From a checkpoint of a small mixture-of-experts model trained on Wikipedia.
Size: 9 layers, width 384.
Experts: 16 experts in each of 7 layers, 160 SwiGLU neurons an expert, 3 picks a token, a softmax router.
Training: a variant of SOAP for the experts, 283M tokens, 5932 steps.
Below are experts of layer 2 (counted from 0) of a mixture-of-experts language model. Rows are named gate (a neuron's input weights, with its number), up (a neuron's input weights, with its number), down (a neuron's output weights, with its number) and show model dimensions 0-127. Each number is 128 + 32 x the weight over its row's rms, rounded and kept within 0 to 255. Numbers have three digits each.
Before each expert's rows: "comes after" lists some tokens at least twice as common just before its tokens as in all text. This comes from a sample of Wikipedia text that the model never trained on. Tokens count by the router's weight.

# expert 4
comes after: " |", " the", "|", " a", ";", "–"
gate7:115132119085110095123150122088117126105190125127190121138132113097136164131089149118147102166134099079167123129101146115146121106090120124161117108237186094108118127136174166185161117078157143161135112109139153109122130115177160120158161154154112101059134090145135165123126131203107131131081110172095063114116127053160124062123125118143128140156067078160126198170136129091159161180099
up7:166092145058089139165189135214108162163114165111118134120105133152224165104113139146187181093091125149160162149130110134213169134159095172085177094111122149150142075147105089092117162130078144149130116136193132105121148136138102159169163151116115121121097095112091152134088135100156098116100108119121154096074092124153165118162165166054114115090181131132092163135123140136068098144120
down7:127028200193098099098140101165118089122135165105118101122122045156165188065138188167096116145173148161104166100144070123150114115144080139159124154133089071134051116166092150145133158157148080123071110058172111138090214120168142126141144120042137127095146135125103155163157128137141139120101128135138116128109109181125096126127104123144177159111098131171086071126099088121195094093164
gate8:176106124154067114141144099151109114166094138123071176130119123168142136091169065169164131107132141107157124098182083137089144106116123105113154160099129120074141137182144121137078121115132109129195125168142102071110114124149053127120196136153090119061124143213128096128092110102076080081109103109159180108159136122158139188156143127159146158180105140161141093149153096135096114165119
up8:122089097157142124143123076116117142152110149192120171112136131172118131135142098146188126084146139118091115129121123134114120093089182099104126142063127126105110169093165095123074139112133148127152146169160147134116096117109116117138101069142133119096131147168152102162107129130093046075130143105103174105159126138126141176122133119161196166163080169149088127128078142180096157156101
down8:119197119152169158166166147150094176145124170114050146142118217163109125049124102164109092147121085128118159187108123096165115131157143176082179128045127107137153103134178083127122126123166159184086117142131150119128133088120118122080087141136074107100074107141151173115126130140193136118124133171179079094145148119080147070180154120121105067083090079128157196168174103090095083125131
gate9:210102132143133147134137142139123139139140091109066117071089146120123115111178125111166072214094077125181150121169074055166114118112093163120064102136100180171103146102139133111146165104104108151159125148170143178134127095141137149142163100138136119131131146080137080091161126198167094161153088126088137110051146174142131108150144154141053173127110127114162049091188203079128116097118
up9:140126145063135160175106144108101097167150180143129210132140125115070093133108151160137176095138121116091099169111145085158128185124145141106147129133096112111123203093160140105113105174087103087101119124116071126135115068140073130173151156123143131188153144139136142124195182126091164146159100152118123138233120096163143106128091153098103118164116131107095151164144137109177115117042
down9:060159066160170184140128176097118106182142148155179139167149101112103139148168071125150175114125081081139129134160121140171129084152102095106134128098135127164092138136075119160129079192070119109094165042097115157091115181042155139186135057187083096086154074119089140151118155114165105126137120102148089099153144149147140140085142116089182171095101087118133160078105166089157086124042
gate10:218097113138106138111112191115161134137163081169107167152074138080115135140126099179088099157196110034094135185105147145166137112120114119130071068156149109067158181150140130175097134109215092067147085136116068132062142114165142178133088170176150110126131119100084076176141082224122052120142141102107127122130150088133125145162140158095183161134066136109115151138062145148081101124116
up10:172120090133139137117151119175136083109136154131125167135100153116098108150161112176158122135139103109112160055060111129150145144115136140143166142115188166139087116052145143109127115175148096118107105109096128073145155152125114109123053174105103158103117135069098110130147032184140116209153168129079126122229127128142136088099204119114114108143146142052128090117159153171141107120115
down10:152116085113123172103121067190150042043139107130122169167173088114106095138078170162127114143098149201080103087112134093134121210122148202153126132128116185133120111174147136134148138100121116199164153094117144077096126120102176140129166146140128153124145130124095116091112085143158109156086103099130086150156155182112102176086098113116127146125153102070088064108132087118111163106192
gate11:114099134150112127119113133165153059057118159101081136140160102171073078132173078146090126173134150096134139153138119139139079161126053112083117100161111151064131158114116072097075128143094092090141094157107151129178151096111131184138113165132099083176127128132147138145094051129070156120137059164145152158126169158193077076136150106159108127197076185120128125133165094128086113129123
up11:173111120141120139156177118120111168146191169103174150104158135151134125118099124115133076091120082090169167136114153126131175107160103137162148148171108163077166092092137184100129122082118132160126174135112172104088170117083142102075124162072150151152120113078139092175164120120158109132057184124123147065117110082106115113144158141141130087148120110167094157131093145125112175147172
down11:139149125111118138124158189131143150196113093142105195147122175095126091092158121094118058090171152082140114170177122072182140159143155173134146140136143156163134056085157139128126133077170068105193108211088142122123137161119153078151126080114133120135117189187109131146115099128124138135130142143099119121165142074200135128086106114119094120075085128125052118134107170170096175091142

# expert 12
comes after: "\n", " |", ".", ")", "==", "|"
gate7:097169113073116104128145098076127090124129103094171095178122134137160131115087124088234103148141106086138137110157127088108110090107123146090105084165151102128117129106191158218196140090170149200097126097128108094147168114173163129149136108165126099084165125117189156116138157185108150122109117154125083091121091093117168080136165126128106148119084127172129152187158179132185131222117
up7:179117158150045099185145158133111137175108164104148098091128159158151134118104157132120124108063119111168161121124133081176120149096059130148175084156078142143074112143094080117083209151121113138090103108152151163147147094153104130223118171132107113141127102106074118092088137153154103080099158075109158082105133073161140135138091181084141143086141134108122161176159169155133125107157
down7:093042204133117070165179114155095110139072119094143093125174088147129183072103161096146162116139116206114196170186093079138126105184086129155148135145113101146099095177097112143083200193150129173100065040104124123104147157147165136164190103066160107090184113129087146117164161098145147108116175148117150108080082135128095123125101145157124145115133161160141104151146132110123120074174
gate8:121146111111078142137132092175107114208101165158076204131106126140111078123104065178153127130140119090147070135120095160125148077156102158139149141101174156096150175167167118109128133185163118144146118137149094065103109086065079106119161140137093101083135151198142117072112122107122108109171109100143154086159105107142126136163169163132195146157079127150148115127134107150076157163107
up8:144122088080127140188092069207135131120115166159119193066067115129134079155142086139183116097124123112100107125115121163110143087111142104093129144129134134131138177139156102121061144134148160102169127137130124138064132124144125135127108092119161115108136158120103129146109148149131044071171124138162186099142117132128139171134133133148190148150098180177085116118112161163054181153098
down8:130182087095157127151137172143094162131118204172084155194119155160163178084086104180130082155114124099129160151110138085139108151219134157083161098068142144145118156135195096105141152132177137123077180133157153062109093082103120120098150125124068142096141069128137187117120069118182132164108120134148083127140106147128144114155160153148113122136121126168153154148156110105100082149125
gate9:199127112145172144137107120162150123131101099104093109099133140153110115145179066137164112157078106114154119132165081103176121093128061158144062145167105165157071168081140146108078124102117124165129075156136152174141131093129157115133136095133084109148164170062134101114173160192182077200136086124093148143066135190129131087146135122158086137113117121099146037074177193086101152101118
up9:110069160042085169185130127091113100170153179177113191168089141100108141131053196149098173154117149147074082112107158077152144168125144142078140119075124083075148140157130123089135117195065134096106171126144151078127157112152062149161154141106170142135113102138135148141173126110079186125160090160123134131242124094130129101115143132094120115141129118133113187152141122115165120098109
down9:066169082168097153135102145102103088169130138101165130111144082112127159113157093143103124097153161118125111135088139169134116141161137106145130109153161082106125105153126156135117107184115090111091204040102105146088117147070128112216166085158130108091106099146082164100146176078178122130183119112139111124170157168128124113111200122146157127098112109136130161116140103122148069146074
gate10:197085082164131144092114169119165107116178100185108184172113148114123129147147090174101100146141074057088103174087178146145138152110088143160092075155151076108134156125119139150116123136174098074133087139119110153081176097183126171133071129165153121142126126089106132203133116225142051102123126116126141137148199074169135191161147130123157177126064133115123138112076113149125123087121
up10:118120061108166124127168131129120093119140124106128168139131125141081119100107089137126175144170109149101155080101100150137131142071144082116108132116160166154082162044159152086131129188159091132102116107116159069111133093094079095073089129078096161073112115092124064135134005161152146158143179111055165153196106125128160148113187165132084135117146181054152137110093128146124127133103
down10:150119142061072176072114092145163054075171102128128141147160150132082045110093151170151114168071172167076121131092133109111077173119158189154157114129152160107135097199181134147176099073136134170137106108125100093149116141094122161091154109117125097141111150120118102146105065129144128146116073094115107136134156135063080162065085124142139118161111086108110112106137046070090137165148
gate11:127100121125101144126131102168126094065093134106087130115171087169086077107177113171147107126100157088072115138165096129135154173140119129056142101137128122063145127117103121126103136152068084063130097131095085110145115054116186180126126152149100075119188196116129168151128109122103163076135089126164165163133183135182055116162205108122154153199121223144129108142157153176110098161164
up11:144120126115120140172165109105121130159195178108197151140163144090108153111113162110154057097125114084155191174108124111120156117153113156096163194182075135120171132131168162126093127086109129124111150116126145090099110126052149111099140171086157114199112091110151081131141173136154131101116184087106131082151116087139137069138114132124178044111086137094082167145118147129116183132176
down11:151146110086077141081141159145169130192120147158098198151112231042153103126150106132134118064147174076114118182172077083176171149136181130140133155149146173163176089097139125167107138073143142080129125175124138122098146200100134066175068101161103158183099178115073103105116141119123135137129180130090106089135119113185090076096095168122105135123113133113132114168120116160127123152155

# expert 1
comes after: ",", " (", " \"", "/", " or", "),"
gate12:201135138135082129101141123186156090174093123126104157057140143056113120085108128118123156169113130086134168155148141106118132189125154144132165144087153125080152133107167078170151155097165144169131106179185115091083107134113128161159144163134127096208160160112113147042157109129143166089143172107151103112147122128102166090107090147150104125107084144136122078165187164110129125182102
up12:160110139153097138129151172146097091092114136133162085132090151145143103159173126101106089104136124098104138154099143163123146082105115045134105127152101111106106146119151148091084115164154177136143141106156205095098164099134068115181098142137122114093098057144161099140102115144172086100128104135135151148129121156083152101139146110046144152159155079104119124140112077145114134100122
down12:108146099107135132077147102168200068168143078092179187081129083089130087070091117179130143132102105129124144127188150115161114161133126168089114108147133170147124098079136138172214126117154136146165164134111072104082086120136188164131163155107169125127126150157089173062208116116076199088204141119173136113134141137160157156172143137147121140079120160094135097123150123114133121158121
gate13:090106170042185112127131135119107127103119165084207206161130093114155204092134172136099089110086090103079106074119098035211086115118060113125165174110138160094137120152125151088157182112129079178103112099099144117116147156116089190118119142116144124087135112148138116111113087149083153109135166125151101161157159149083168082120131109119142098148050123115114059095119065131123118104139
up13:160113124199168158156073116152130140189144091154094090147119125114119105194128072167114210116099116162181164148155144175078128049095209109115123081159153150093083154077089136143145113142112188148149139129108075078181165127221193087111167093148106113159182120145161206123154119087119130111122106082141148095078139120149153166145149100128161169164163088129105171139149167087125150198168
down13:088208104192115129114103123126123107145139070144172108131160115142159057080112119159085126100133132136182142155095131097082159104132170076154085109102075140133168159091152151172126086100151159105111123164099064149162144140138104098079078150149104109171102132141060130129060121139119102125125139129103108105174133179139111138129197123098157138135133145075156123170112193123147155134128
gate14:120094175143137133128097140158104114119111157195148069103137144105118147074159053116091159215093171062084110138107154115134140131105142094144116080102084109074108127201144085126097150125164109162152171136109077168169121143123099120058144178133140144126130213128149111141115168169057131117059185158051148156083130191151143109176098178142124146167145157135160165146112195169105111123146
up14:132125162062145096115154059105144112180151080118103107086090102082197080116122140104146170121152114080121149150098146127152125074133153161190169143074162163118128140160157108121133149144138131099142160076090101144122160147111118132132149130208174145104134101143143170127127142141068083116149122113184130127162084131134146122186099137156164100104120156103138140077104120090143089216167
down14:127103105121131107174094085138116157115079182138096098082137094114105169194120136138114186060124124072151151142139149113109128131088157089159112137166106121073108104163076128169191194084155094090169108130144116109112154136088120155111165127131193104124110157136103124130136131138117162156146215146145118153138119113137177145097178093186129164110102084135108154157097090154176162095160
gate15:127121095086119112113159129087083066127122148117165111073129140075162201065121076167115143119133138186135173135163149133095171131177188167112221141120145110147159101100073137127148133130132081096141100130150166148191097164148109131140136154137130105119097132149060145145083111070140119154115128050118128056154104143081108159100125105133156160162144135144094131136069146112083201122131
up15:171155088181164104121139070140183052148207140155054184106144077087145139178120164091072144107152153116148126055055152130165112115126072050096117090157113138082096151106159155087138178106109102098166132110096113160166143128127122081112109150096141125180166117056156142116135123199161114083138200210109134146096175106145158159126137162116129135168122144133181139145114174140074087133138
down15:095110147116191129114153098101118145088111174082129179122059088083116113142093096100112140153126130086126119182171171163112162138147093148125139089143075141098112130130130151134082121078063101153100168133155100145107095162165074048137132128071040132168116110165137106137182113145128053101161107120130180070130170126100078152113185145145178120124119180133141102119171160172100095109140
gate16:147123158145101171149175129117170135164144141072069168129084105175136133137121173092116141126148132127120126211123152106106127134094146139135139179134172215097107179095133171133146128112152096061129107169171161169159093152137113129119160125075094168101118139120118086102085048140063126161081122059095143138109151131143109120157117126100119136109117110204135145148155125129180116170110
up16:145125100120165081156109084100102160157109119146144099107110134124087161105224089125150118148142111127078125098124126118119130116079126107072098130144185110186108108169098163133084132149087073172120102102157133088122132067114120150124138185152073104118127143178110112146087167168097149156140084130163128151090111122149142097155130127145141092177102173147136087095165051116067184125128
down16:132064140104083156135178144193111107101131148123114186075069120094110141147164159163171148125157116114185137078183113097095168159038086189085125115148199111157078148082144127132145139128169152127127142105178105134154160127112116186183120100125144130131066159129148151093132104122113141154145119099154146186081157186116131094208159140094121176147103187183094079131096108116132085095132

# expert 10
comes after: " the", " of", " in", " and", " was", " a"
gate4:069080093165161117101082085111111101141072183138114110139077128098133125095210123136136118128139151084141092116157125166111133078149170158134154191097148092178120108136111089131136131145125106077059081110135168141101158131078168089148107097073155084122113138083106165120158148142149177128155117112116121099166105139144102130132182116139137167140054128080173126110090117150103124150124
up4:165084123091173123153151122143070073115093119091159147083187078121152138118089042120133178125135070148107183121151081106108062188179167139208124129139106173163144151162166132121132146129130143136153095111185167087130136150159101168164130144168177091200114070085180130128115094152083128108145114130122102133156157160073156194102130154116108123116111156134127121110181097127092091088089
down4:121123099090163097099142138096156153145120150149150141138144109105105143140151086155123124172145169132107129063132125151090145095157151119139122159100090173085151118143141115140090122100134116127143116157115164145090094088124180138128090132077109099100147122153130160201100157130162179087131166165148129141157092112177120116130169108167102107150070070082155090136155139107167134136148
gate5:130072104199136144079147143095098120143128109182113148182127067125127121097067122110093123135171180115082079114087133157168084111175080157135109130090127127099087150142150139116171150113121107138121123154120120063134144055089176182142151101155136121174114158118082121103167126117137093153132171116105167103157090170049139108132174117125127172150146134189088123159105144143108128143145
up5:109107166079119052068074101080084073115120079155072124164090078135190070106078104111084126162147189103100075166135133111116114096092182139122178137165126119123125140155138151154144163150103093084149131122153116110080156108138145130118139155173118146097161177101086117135146103175136151084135134115050161130161079119133126169082160109174119155126107180233112118143089121117115090141145
down5:127161143093137126121162109204117047111190146171115155149111199124098114080149127122100128155138117163069116110136141146120178120132154144129144138051176125090083131109123137110082116117151112145122076120147136149144098087153114164089120126102070140100136129138121159134131072137139102131149133100108087153151158098141148136129097106153119175154168143085168083127123083135117138151100
gate6:136118141113127173162148128147115157151163150113175104179107127181122089160139185116118092171100175085128139151098156145164145182090127063089132111119110170103117120139064134101153069105144151116122165191146100149148127118195129135154155122060131130152048081105106141179148194096134158140124090064122133174153112086117173124176177171153186094150136144101138069062151120191139179086155
up6:118125154112099090034154082160140109096061141136130141101098160139053207147094110176093131139144138204150139138151060128066104125099167127146105164092145103185137168073086194112142148159086106140144168143117170194160136152099123105143076097125104147137151091138096161167133112163122124135110147176161146118073176182084124117122196153107162101093139072152126151117093125117116090115110
down6:100135144121136107157161160150063118122154166177125170135149123085118159127114133082154162121106110159110105136110109128150098074143077141095094177079188150147164083087118124150094126159144059087046156105140128139106151085107052048135157109176169134047123181132127145187111114120104112126073152123114106047146205097080152131140131112140172125088139131135128097146076133168140154119114
gate7:162164108113134091090185108093113156096127122114158135151156135085163151145092097132171103154148059068144115152146120151099098130136087174109147102211173078090135091128213111148150129087142153164127093107129176091148194126120161148130170151153091124056138100126133121102115132177097123152064116131145084104102093064125147071107161111107085128119109142164095159200191167105110132131078
up7:190132216099105112191145104187157155217145162091132099133129160181150111096136147102126163095057146180149206125072107122178131127121136118170116127148099115127105100128094093116115154080105107141084129104173105140129156110150181165160114149106127092126056151095131168121118123159201066092117136172107184084081052115133137126114076170090127183087140132120133159120155123159093113140149
down7:101025196161108101104177098152152110098121146108168079087150079120158173124109194188099142071170153137102168135112096116174108149128101132130155114116150071127081093118112097112050157170124111161120102063166127126141148116135119105138127119092142105101153117117081159144136195082149105109090186100141125113128148163159113110138093134168117144136099106194125130102131129139120128095155
gate8:166128055131132117126138089163108098170069099133104183164132170154123117142176059155128119119124147115164127126160091144107128103120121100097185160078090119118147138155163143080121168145161099107147115155115106041063093068105021129156191178158120110105110108188122109117093128098098119073149140110115149119138118110154154157155141119151157161173123117147144118151121071148089147165066
up8:134157094103107126147089083163146139135104162185123160124103150145074118157139085151162126071118119140129079145126089119135156048070150096141149156094130118118130200119153093105107144124117136111151162138125152133057141134131115124155132117142161098117148136175104121166067091141080074084188114096158158083095115146116193170131082111151203158170104105124106100169046137166086184150078
down8:128159115120142143150129194165079164150140163162103178174126186152130140073093112140164097122162124084103147156092124081119121107144103194119179117048091110168142141127213116128129127147163101152093101135127127101116088119114125097119096127141111168142076075122158159085117084149146151095121096100138078109144133160077201089131132133121115119113125138135171152134146149069090100131139

# expert 11
comes after: "\n", " the", "|", " The", "The", " 2"
gate7:107142160079148123057164119114098124120134109096169121150143112130191173157088114139161086153089137108124111113145123157138143095139106155124163085214149099101098169109178162189135076098121176158162106096127145068158122153149153142147148164125076101040090130123154128129136114197097150154091084145140083118119117049124127060148118102132103146078093125177144173130135136120129124179100
up7:193100166137090105142184116195096132187154162105182170148121177143163118129135093105165155089115106175125189162100153126197202131107115123125199142158137155154089095184117111109109172151096110155078116144163077166113176116134116126172111183097164075170100071128121130152102093137214102099088096125105149090079125089132128124175109193055124141131115162149095124140081118113072138138124
down7:157049212134110119103174118159121132113116126138157109148122106113170192117118165124099093078156196147118175144145090103129156118155102177133102181099086122122059122147106126100063159149156139173078099064138125113116166134154141124112181089060104093153177146169107190130181152132141110104091159129088132111113089133192115087169062137150153137139128149141119134159156126122149116093174
gate8:144122064132084101145115090171093096186094142109073164155166123161158120126147062178131134121136166108125113102177108165113141133122127118100141149091106146071147168153168060126119110119143098130138111135167086113117093109088041156113144181190101106087157123236155078055133117144103121097164140117119123120137138105095176144149164145168161144196123171184149099126154058116097112175114
up8:084092061116130117182078087132121106171109153170142168098144158149147115154167076167165151132128156120089125111157135124133169082064124093115120138089144137092116192119151060142081153130140158117146170139131117161125092145102116129118100098164157132125132147210105114119112114165114059074127137112169165087119157140133180198134138116183209155156091131125091159137077156144099168167100
down8:135191086126143157166203179158101168159104177136103180182136184158121135084088097145144090181095144117135155152103163126161128161195095159156187142059150138128148118126176070119140137147169158147091131150130142102122081129126151143085140163127095124128104071130149136073126091143171103105119122132149068147145169141089161127174145119139145093109104150150157167129116084121136110179144
gate9:170155146114159132131097086146186127177139106126050116097105142115126105145123113152141101196056083149152129129183084063169123084114081150115101140111073151171070150093158145109091147098101119198132117179138183211151117100125149134122142087116134126117148132099095104074184102151166095171154118126123162120057167167147102107162101126146084141105103095110152043085177152065117147077138
up9:099145158121121151165117126145085054166149201195158201123121137121056086116093148158118156113137117132096085166121147093142173176129133134107126105142138112112099131117151128067135124190047106103150147139063094104095139088154077170177136131107141090163115136106143140115200136132089176103136130120110143122166135091111116101129152177090112133172116082138098170138144119117160141145058
down9:067177112167152128138113134105103102183131141120151135142113099128143170187152090125163186111077115083136105107130144147130116143140120055131096098146150115105124146134116114114146102157109097095117121066072097156082093131097094107203155076158103056081088087129077136150157133116153097137157108092148119090147171179095127116076125125112173141089129064166115165119165121077143117125094
gate10:189114105131095130136109151139179150138125123142106219155089136092131104149113097173109069169155095057121127178092109148149139115113080155151091076131149117095158187160146106158116127129180112053125090150157099166059158105171128165120124114154103125150125106085081096186165117221141109164132120116110114141149180108146171141146151120114153151145054157090117154144068130151118087121108
up10:157086055089153178122177123109121096123154151154155147141144153113068118160149087171139113133113129123124139089111081136140113125107146116105123131106188129147087159064146139102117141202206134122114076093128131106103172111107105131098103123088093102105145166096126066133127020140152132190183132124049124139199122129115135114107210172098117129091172118039134102117151128116162118190093
down10:153119064063114165095124083150167064089169086138145172154135104127117060110097143172172119123106140165041112088121145067139102210117162156178142101149154198122143100146192127124140122086165117167174127103121129109165119119113119138131156171116131110135107157175127113114113103126162163162105091077077125154146124181136102147086109100141158125144138113086129086123174084106071174135165
gate11:125115098155090131145136158142141082075116155059096134133143081169067109130138132160094166157110152096084151096157124123150130156113089100055095121158149119069100163148123061075097127126089121105151072151104135132176087071114154183143115141148077084143134136111127146145108067114055148112154081105147117106115156160153073118146189145156108167181092165182131140158123168131115150145166
up11:136124134089123139164173110131100146158183166168166143149179140117111110121129136101137040099134090096166140154089156163137164128121067169168163147183082155094161082096122187128122135099094137172105155112137144104085170113122135116072175148069141184134144113129138110153185140100197139116086206147151142093084118097129123073114123097123148087110123116104087160127126081124119165141165
down11:120121111120094131056126164126112124194124124154090143106142175110162119114150115139080123073150154068135113197124080131170156108121187129168118143163151122105166076064123123183086120104122082109172143177102130146126152207163141058106123076127131126179089164198048115151110106095125075117107158108106125060179107085167114137092107145116079124110099105087114151108153180187125174119146

# expert 8
comes after: "\n", " |", " in", ".", " the", ")"
gate7:140133098111157093088229124100122102090097125131187119139166087096148134146108139123178094133157110131088137110137129144101125100122111156143147110190152092109126154101149136186172145079158180165148091180120168070140125151152156144156151147136141141078098080122139153090110111232123173120098102130123083158117096092130151113110157133132091167115078138154093120161195172080156181112117
up7:184151163080081124206102111187091152151134133079156134132159159208180167091093149129129137141106111153162173145060112096225181115118132115159160123162097134118109094126148103104077129171126125104060103094213101142128143074146138132179129152132151133163044140115122150117111162099167075050090133173092159080090101100124124168143138168092124140138135132099100181133118140171088126144116
down7:134057188156101080140160104141131126106123089110160109129127119141120188088087193127114152108152170142142220137140112096156156112164091138150101152147095092102050128128091126141048216159151115149112085105168124139039160128120155129166210072058117096128181130124079113166145148127143117093101152140115205109138143144152086128135087179153145122138121142125083143146087119147127139101152
gate8:157131097099111077143122113203105113178085152141113126123117130130128102123144051155150118074156196094151101093155096123108171065144112108121156161096108158096118155154145108090123166154137089124189145110142108107053117059102061112142178144181099122083138147216113113116150099142093116122152082151149141102101120137122150148132110144129137148176123116151146110125117144125060114149136
up8:109156066104162098176077084179163107187106186192147152093131115147098096148153105154165142065114137108085128108144110120127134073098140082149115132066119165095161199114164101087070163149147147110183154117162111155049144106125114115147153076181119148095183124167107110157140099167123110093165104155123168103086129144160139184104114133140187158157101163143088108127077168136037145132118
down8:128165106095137172136115187158110207175152229144071115161112156155159139068084103112139064144134105155163105144111152097142123115166119132102172105070121136139149158148183114112157132137143146136089119142153157081138113102128134092091144106149082120123155107122177157115092079090141156131099125124131082127122151142119179081164171128135127094130088141167161163160136127075112097132126
gate9:172126096133176137139142109138144111150111070109111127099158133139102090136154080169155078165055083119143148148166049086170117075103043159141057155142096153108060185098136146104108139113119112163145087143152156200141109076133165113128141074140120115159148189065141119108165126182156074175126099106107140143066116195125143066162144131130095126123103120125170045055161175094100129099115
up9:126092172057101159178104169114111134216143185188125152153087146101117130124103207146108191144152100146094073074114155106175160180130181128098132122081109113111157125168163129142118120197050116120115163138135115069116141111151070167140163158108131135158097089134124128138190145109110192145207127139125112159212154102137140106078126155098108149139145131127116166157146144106143134120097
down9:081176101177103173145142140090095071184151136093160131120137112093101130132145062134091172127153119139136111115094162174134101138172152068145118088135140102115099118152108108157111091151131088087075215045083081168106138156077099107223166116130123101082126098168100122096131198081157155126184072123106107144139123203142105124130165139133159142160095117134109172107130088112142115131090
gate10:150096121133092129115134150125159131161156118142108209163067170102104089149134099168087096118169112030112134185086126150146109098117078129135094091099139134127122183159134138166113107159185096091134119134129092176053144097156138169160090141133138120144126099081106114194140118228124111124119098104122118135159216090153134189156171132116122185131068117115132109133062122177086105086113
up10:144116144111145119085159101135124082119153117067142186157125159156067128152144130152124160158169077106109103048074151157180135166107135105134117144148157144126107167045187155115100093162150081119091074100129154113159159102094081105075057145069107145118140161071052136118135068143153135115184134122068106162162154131135134087122176134160155127120162133097111114139130142135106111095136
down10:167130116061092139111113097120192078098151137149132167144166152162089085106083147166133141150120150131053133099079103116120095149128174187160147086177132140128144077186185091156172114077171133172131120089158139127088122132123143150096158116138137141127112153132146138110121086148153139140117082077088103149169158158093076145110105125135128151133158119107090091131141056061081153166203
gate11:091124080127116142153149148159119096088081140063083141124165064181065111154150155176131177086135129102106098119160115122181111158126062112100109155113137108100104181136093096121125137120118124111198119190129090110142087098149131187108168161123058129105126179133168114170107110135083133084110083141163136138119157174143044120174203155148103159193144188196133101106155089161128138145157
up11:152106139119098152124157111121114140160208204114189141143154157116136119089133150109143058118102111089179166140115149158124148113136105150110202178197081138095136132072173211117100114094130143137078163111130129100090143122058139114096102156102144128126122081096141058128160152083190124159103181107120149097143114075113131099092149116124130093126103126140069178170118144147125177165153
down11:134133122063113145095126192123103124176130128179124150152107190016174105091130098138123107063168154070136121243176116087140139188132135124161138161146167179148155110131122117157124096090162107126132146169143148179146097144152126076136087117141147120155115167126110138119125126112158131125126157129156136087179133120181117123113088139126138101089100126113086112130086148173129139143169